{
  "num_hidden_layers": 14,
  "d_shared_expert": 64,
  "router_score": "softmax",
  "routed_scale": 1.41,
  "init_std_router": 0.0218,
  "norm": "rmsnorm",
  "tie_word_embeddings": false,
  "optimizer": "adamw",
  "learning_rate": 0.00418,
  "beta2": 0.98,
  "max_seq_len": 1024,
  "max_steps": 3274,
  "dataset": "wikipedia_en"
}
Below are experts of layer 4 (counted from 0) of a mixture-of-experts language model. Rows are named router (the router's row for the expert), gate (a neuron's input weights, with its number), up (a neuron's input weights, with its number) and show model dimensions 0-63. Each number is 500 + 50 x the weight over its row's rms, rounded and kept within 0 to 999. Numbers have three digits each.
After each expert's rows: a language model's description of what the expert responds to. This comes from a sample of Wikipedia text that the model never trained on.

# expert 4
router:551440397569515412506462487521606572555631451421524559624532525593516559524504482542503488554497495453482508470479573502457468515429556508496454514447537482417522513502480571492535432474473398
gate11:550540544482517525569556424499525454565395447461391514472542521479494578520442489535422556440560494406592633438507515533555410475476469454495523429542516479498495468547480473555460546531552526
up11:547519474429528606500487488476505457517495456467514462510530537578419587494543492571441478449462428490520596501456618489418479580512393484493481402602528501548518499508476519587593523477511454
gate12:567573354550474513544544536549520398562489533486511433466512425491545570479570485478489502487527516534514491513430582562446558569488529464526535444504468443495503549467538482478411567549503491
up12:458494511493499556479557573545404536545545404484515578518508518500452505442451510384547577423535505485490516415590509448523457534484515490503502512491491435529450535529567473475525524446488509
gate13:643520436525490491497533554485435495501594423560484492546484561502442500407546514491497546479483438533499514495458469587447582607429450438439536524528480486469548530426519408469485561467641512
up13:459415498491507555472488528377550603524463491466483499536435551533438536432503570422552528517545608504503440525507412481423433427588505505614477555519467422485474501470500503575533458536466386
gate14:537535509508588415520536459514551383457375552531395381452567471460548538497572480502522467493463528531512441495541573626576544517521448516536481510519417427542418483593518442461441477489508510
up14:451543431575514536447487459399580495487519553548492395565530488483472520611621451542520474498438451451573493499549516495500487545500500507493478472490562469531395466471449461494446501512564534
gate15:572568435484467452500521514497451418506536461444543543424514486522560532420602487586447525497509438553424514485549522467439537578429467454439543498452516466509537445458522452427545512518491511
up15:459518509466463495420491484493560536458377516445468526444508427435508399508430505530463537450542559523555500511551479436447512442487570494504415556481462530513501633474446512504488570428558526
gate16:527479602441513508501543464477489520509437482511505549559513550542400548509444495446523435427388526452507538448536523563499505424524521507484448484555426485547567402451544421388504479585556452
up16:435479505503523491449537576544528463448474530588558506444562555560410504422547539513541507576495497545452428536527479518589405431490576487546493490384594582439563583536549547529551470471472495
gate17:555460403487500528530572601465585506599586512534478477542513518579422494583539518522496540504443535515506470469483518512449486439477476453444589559493442520472487481605503530449421562547471450
up17:599535514558535490510568495470514459534485411564514538540515505503447504542476472442545436437434466454615563509448485479436413506411440472461477386408598465473507512463589557420585481518459543
gate18:622490554543570446432393422582487475485513421527420444477426509421520500496435492567497476448541520485534438447418533617588462425555482465504530463571469540416660494459515465503488481506463406
up18:457497636562542490408532507594511579528606491520511550526405496432494491435465443529482522541530509494575552540474527523554503517533432432548570529539547582410527502482515468487457560406497434
gate19:563397469433492512527450581427505459618440456566441535481512558472538473511532524540564473504494484490541504596433515571525452539512516414459602470561539414489564502484444487605490544538516469
up19:501466508334518465492522631454528463524478552558475596523476526495548438415573561487507494522478485528487510489522423527492531480430433505498533493511492436541568560449481525526601490469465493
It responds to: Mid-word pieces, articles. Middle or final pieces of common words split after a short start, like s-hed, bran-ches, sn-ail, plus the, quotation marks, species descriptions.

# expert 0
router:466574606422524501535449516561433480453492443480510438539467476497504399454437474501535500471481453524470567519388464455564544507406511486457484469498519556507570520459602444498550500422507564
gate11:577475476474550467398463482594533542520525498537464417425342577453503401433471470521556531466496466487514565455506429538559533550469571527405492528550466549488568485493540401551500420513477542
up11:493454482523510506560543450455496533485463391540544537469473500522484481519478599555557529533471488465561380595498493531524574500480513514420495433514519541445443529486404484494432552527499426
gate12:579469536493471469611448478507433479436482559495427543435489556533544469496510538575374468450536589463479575453520408503462506526466437449537542526417524493504534422430527529582493515490502549
up12:541475417556500506446505608426604549556425556469550516597527456468554508538544499572522525552442526471432533358514501535421510510521507526485584494505504473478457493439455542538472530493584499
gate13:464427513498471540571579439602464526421545468543444414476550497530585488427495487474447486496434556564565536439531475558561486504553468425407509564445553549423507448522581528533430519467527508
up13:514486605588538520518533371521485506556548507440474570495432443455529555474510404472533542531654409475474608461545471488477471494496488452442492502467539553503465525451502496534483455571498458
gate14:467469473505505559490571479446542532502530538564531559495468459496501500463456537506434582536447580433487568443521541572500514440524478484529605473589452478416509473436553486531457508514504450
up14:520516556408478579560424522523481496501473647465492395581582549482484526514579588612473517558520551387472431491431443500597506523463556496451514512512413513492480499487537484529414497569563419
gate15:573492490474491519444603559431575470508408503521544493516476530432467580541523487551564479469556496404541405531534546484352453453493538533467511545496442464488433516466439472429375526553502476
up15:421531529390508445429504495479522508562563581494446529515426522500547508503518488434495480397551490483571553429437494447507451386500442471406518593506399491650552498497572429535451503506539539
gate16:543486430432588567477535505531509580524547495431472467537556430479533564510470553559574563533432512524493479493476522526467541574505400476455546532559499537485426532580557489524514479538497337
up16:536415538556412413551443461521527463540465555558486487532557537540562529489462433413463527442586541455588515499526443586510541463497562447460518522505448350542489422446515512508404506498504511
gate17:608534474391537490473497492520565475501500483568538534495499532583448585556459490345495591463531522511479496506508539514416567483464500469499448481507558445463451439506612405469419498518460532
up17:519449446451537414516571558543443522498610484538513367531551558513421577469599475555578517496567445480487498524439545416468505482463502584614498490496517492505454573454403465450501465504552455
gate18:589565545480534487509456477615482484543455423400460427478552551569520487488488461478475462490470529514493510513481515535559584413501607426456496496471414463483453460506535450506493499482524527
up18:445501469488505554406451467508467531537518527375544472522621479539597461513535482515469555470461489436580616531544525551499449600541484467506488553489502461587498447368543558493510427444411608
gate19:548440536534523446461518479553467493538452469408458474478457621557561523500450508572543488471521497483448642501463510528539512547499520443477454584430521471457560557417581458619515516486474468
up19:482554491492540509545510523455524438452515403522545446548520516598501539513458472563508571576537531612488509519537391520506519514537481490458481546575526436399535563609486530551503494415415453
It responds to: Noun and word-final endings. Content nouns and word-final suffixes closing a phrase, often in sports or politics text: University, team, season, Party, -ations, -ers.

# expert 5
router:437502510443407550506439525514384530510395460438509593516487436478501488576560531447475393496476479495555459513555519480520576493488483467446410548461483533517543529506525490520546517526485542
gate11:491501472515494392497440474469546500488489498464434511506487556506485451499571508588509506481501600491475533543509502509416460483554454472452492551575523537408461592425575490495444520463545551
up11:498531517480552534534552556565496494484452488400486487467489574494419458581437465561488537454462455615544538443469452550501452505508587523562523547405436564497458402574506491577488391349501545
gate12:475464553494560513536514401536540398531456430477460536414461548464499504416470565450467438454524476504497603533439487590464547462542479440535514566505456503473476531489547407482381540570516498
up12:543496465420498465478533514442469566554486482425487472578617506600424532538489581517523459441457501428449483435489573536399493528461519452414416460469506515516514490552438588509487562600518496
gate13:575398390501557449517529506638571509447495568558516414458459532536446521519574536518438620488464481428479461491551500528515528499561467480532528487557491449447404489444394561389490497540595507
up13:593569424493484475523477587676465536454463476538469449533417464429482413542459608458481513496530438452515535498453487445447514569489552491512455567535507468508511532516349513614525485561554517
gate14:451557581439580506600508467441421498482444531475540422521536458446469417572485543483529498473428441446538458551462521512531536613538467399548582500573472474519485512507556442532459550561527534
up14:607514450483500557581480415577504515509472490497526463504447439444600433468491484473482454523407560453559403502438466491606517482460555521471502468446504509468526541371462505556526442544659523
gate15:548480446507514451436423500507461368529467426470534501528430600414488512472532443539510487441546495492541616537495499570514562515598470457501506542530482508483541490426481564480522596495617537
up15:472528498485526523536533507497513489460511528609490530399510426480501391497494551559442586505481474465513438509586576524656543483402491521524459552505459522559464523559509489558473527519522527
gate16:494469469457474534545512432478524492492515528477505503535518560458564492436491577475580491453551474499513470472597563541435544505430485482404504536629394492542560423493500497464522557482504575
up16:482378533481556507456535457434582471480469573429453511539527566430588543564570451525520460518466466465545479545540542439479443418434402499497538482552516488506416425430499545524490553445496514
gate17:464381554622485541474496456597447468443496529494519456482542432489561457501518489530495492498488421395462491459526445510507494511481478508514551465533518514608479426461426523536538491464586494
up17:487471440498533508513555463449435602503558520444486444549502550500552519575486591482510488601420445484492576512402556522520491482502565459494493430484581460471422491412453531440554438579524559
gate18:503498521555518532481496500406447415446499530478452508515453532479527456483513504453501543519509405425574467536432572503443487548563445429529522541511477449536449542382549392507497538527485492
up18:458454527483458493504436591409444475375479435385537553538513495547564503462473420416583467522559368513531507460477467518395433559527449495510541560488578459451489550378577495487534465453507500
gate19:534513459477557530483457381573521353452505453462504428464557418550461633577516444435506493459526408390460492533490475557418612464463588487446490513498557498513466525489574461469492470561553491
up19:542557540438479550437488493544447522516461498541480468540426590485455531365496408522508476476560424506522518493493520503565590576439534468489554502471406522600504525512481519434465594492510519
It responds to: Name-internal pieces. Later pieces inside names after a capital start, often vowel-led fragments: H-ere(ford), D-ere(k), Sab-ine, Fin-ne(gan).

# expert 3
router:469564505402494513500562554499562494493489611590526461507587459426532552573570530486517514402468451507439495441460528513450437546524498359517541390449509501537504422464461515480463532548535520
gate11:538448564486487401523431527528425537605566473527565537479452545615516557436516493477486442397486437446532560452540577544503556434508498407483502519456545513499497471462587484558538439472476578
up11:447478518534524423480546422449503440550498512395520502566465496526486507480480406530613502554490399542447453534522511518493526481511458572509537515488429466619565528531488495511526494559492510
gate12:615445439520552505497568470500480408490567460470445437559511500551525505516585512525532480473462492514449516525569574523351547470437478452490563494530467449441422459527429556503480485491436466
up12:477506557530511524353511497519484517466420500535492582471517471481387533417503498501458535501555518517466625574565530499592493503512561525524558574472528496490459442477519516466455464453462432
gate13:477515524448576520488597460585597513453443451483439403479455541437558435473518453407563480476512496550506505467542474586467521562598503494487499489557485565477496574383483471561556527433554475
up13:543427429453462507486508565477513408501500493581547492479606514519485493505573544613566449476536499515541580443541449519502541468533443562500617442529488526474520550560393571563453511507455473
gate14:461494478488497523546604493530551439442503471541513423406466399391450554494467505453484520438487518586442434528519402409457458440532533458461541495522492491539409475450495389468524462486489516
up14:439470473490553440549512488429532379428444516483494364475449454393508493507520628480504501481478511595438489522549422441453444472514544533480546484530539507540421512484382457472533505498471501
gate15:552420474531549541529508517457520415485461515516550451535635583580491509491608516510476548502485520527466538619530525554465450576461510489491561480532510435461559467505457536540513532530431463
up15:572553450552553478367435523512560513450524514445492468416588567549464467445516512498351542530491511447484546651451506406497511410546412538502448506459511572529576506530491526442484533534501428
gate16:585483402452583443507591422474570509484457531538403444523490495418515506575564559524513501447443526434475527448446559545434507564534516470464559525607444470441518436467481471533475580545518558
up16:517496492415508485497549459395535491537446569538460512605538485411504509553527641459508542487346481532437481573491601452481486525476544472485462491562519356416549429539496509418461527515510525
gate17:620468469540526507426581495520512472517421474460419435488492566446412561488540471456475508440457580429529527529532496534435511457557567425430517531542542461439484481500539465562418546526545419
up17:530482493540540496480524443563481482427468433424478412508435586489476507513481500494478540465504537535541550503495508525532489502482414548570368574560434406542467642644538477514476522479551540
gate18:533437422507508468461506425538461426557496553463471531519516549507426605460495576433486468470513416545526491537511556565492442478418400506481516539633534412449441505497539533524500522539512475
up18:570529481462478437440492472579509547538402445565538585463448395464457395449427508547579465513450543522524464490444498524516445538475574530465519605512518473575531462565593496525509545522507498
gate19:482505443490495514441556504549612447484431483381455461513593536456440521515536546526562519435406516419522505579504549533422551539495453474449437441500403435533401431466445512586540510605485478
up19:518484485442487626478485576436641464461502532474459474508509548473478461467479484411554521440505559531531457527532490420507537584458518578543546500566491480579426546525529498592458488509541425
It responds to: Capitalized word starts. First pieces of capitalized words, mostly names, often a single capital letter beginning a name: Rog(ers), Finn(emore), Mc(Murray), S, C, K.

# expert 6
router:538434487544484510513567467465416527431422442482505486465524543382486530491444488488448491520525569483509492457558424399481427464478484570583406437501459498488506420465564459385506521524648521
gate11:468480510506596491569518410444565509442418547503503540497542486467602534554424538473422564425480532445526470503484449498421508458442557462585458452499447462459569468422507526515476482528546510
up11:516433434563468510486513361513575560471442556550497528418492499543548582523451563493394624512493476515489531472542447492477451472550479460509446606583470512502442517534508439415456539441498521
gate12:449514521489507558518545497539433458472547529556446478378515483574436520514483522434444549462513572544428439491456409556457433500537578492443457516562502443520431475516377462503496518449488474
up12:534445557542503509444439508580502558481516533514483464468443578450513536486505553499588501483572533511534523583462509520534533529565494490513482467446475510474444512471476500493432562537628449
gate13:457483493523467511528469435435450500626498447466437461565574380498497570551571521479529497429476531454549492538436451503396473475513429438448464464511484391588567519461501517525462434549479489
up13:525525454437447523451539459623527482481449486570480461488407505483454594490443402521466429453554565505418561553483552490518486474529488487457494550440428547513523453575473478398509561554481427
gate14:455406465499518456438537415478490481575563563466530519532441453572604497555486498499428545550547474421453527547470533479485485498531490476548506453454512348495491494485505594497460481447433544
up14:506514431472473482462460529515452550628464500499539497521455458502519472481534522494503483555540560388468504489408442560460586438571530481528467428373495542461632598423513492560468495600581410
gate15:492517480493556392428493507469503493519430481480506550452542548516531510513465475501440533445566373396450628504488493511585450553514514415469514443493472478469538456415554427505404474559497560
up15:483442482449506474507532526546400545549459442435506553514384524530549417359499487433508462489504566517618514545413419544498446521514524487517497576512534427481578577456502496564486520552522478
gate16:528455454494502433418538506469556550434488520500472495448485569378372524479531481498571585505422476552454539500614554522507453555488511489458656536604533461511503509573469421512502635449508497
up16:555493456515434473425533512422560588501441490533430453473529544474418488548480524478559531523356517452369483431593629468435467458466510501520544565462515506528471512531496469468455548560499465
gate17:523547516540527522432455468574430443427522552490474383526582429486515424529471491567423531505434462434495456481472536479486594451478561500501541460478481556468568515448470525500468513537521450
up17:496466552491533447511460607536551525597519541562560454525597456475540489580483562532492496459469445500482564529456454532575484511452468467461540585490575421469448561543423410484520490496523634
gate18:549433397492595551508585449430625474384424397446415521488511579389562468506565524528518546530600410554500564480568587503507446539529489506512488451501471471451463439515506438440548537433519570
up18:500512534625439463495538460506411511533508469473490433397530587425507459455499532556494437427473489526492452525578565469495472397462607511557514638509466451614518451470510495493399520464587589
gate19:512511506564476505450427422541457515462534498565577482507496485543533449537534460433478461555493460469423444489438428504603520443522546486474473468470418597506468519484503440445521505477578361
up19:531524505445508547481513514541502422470418483426534530392502457445525477479404586576483444456476508530481574512544406505543543463458503468541546539499404533587485469521467534493521532432486489
It responds to: Prepositions and conjunctions. Function words joining clauses and phrases in running prose: commas, and, in, of, for, as, that, over, than.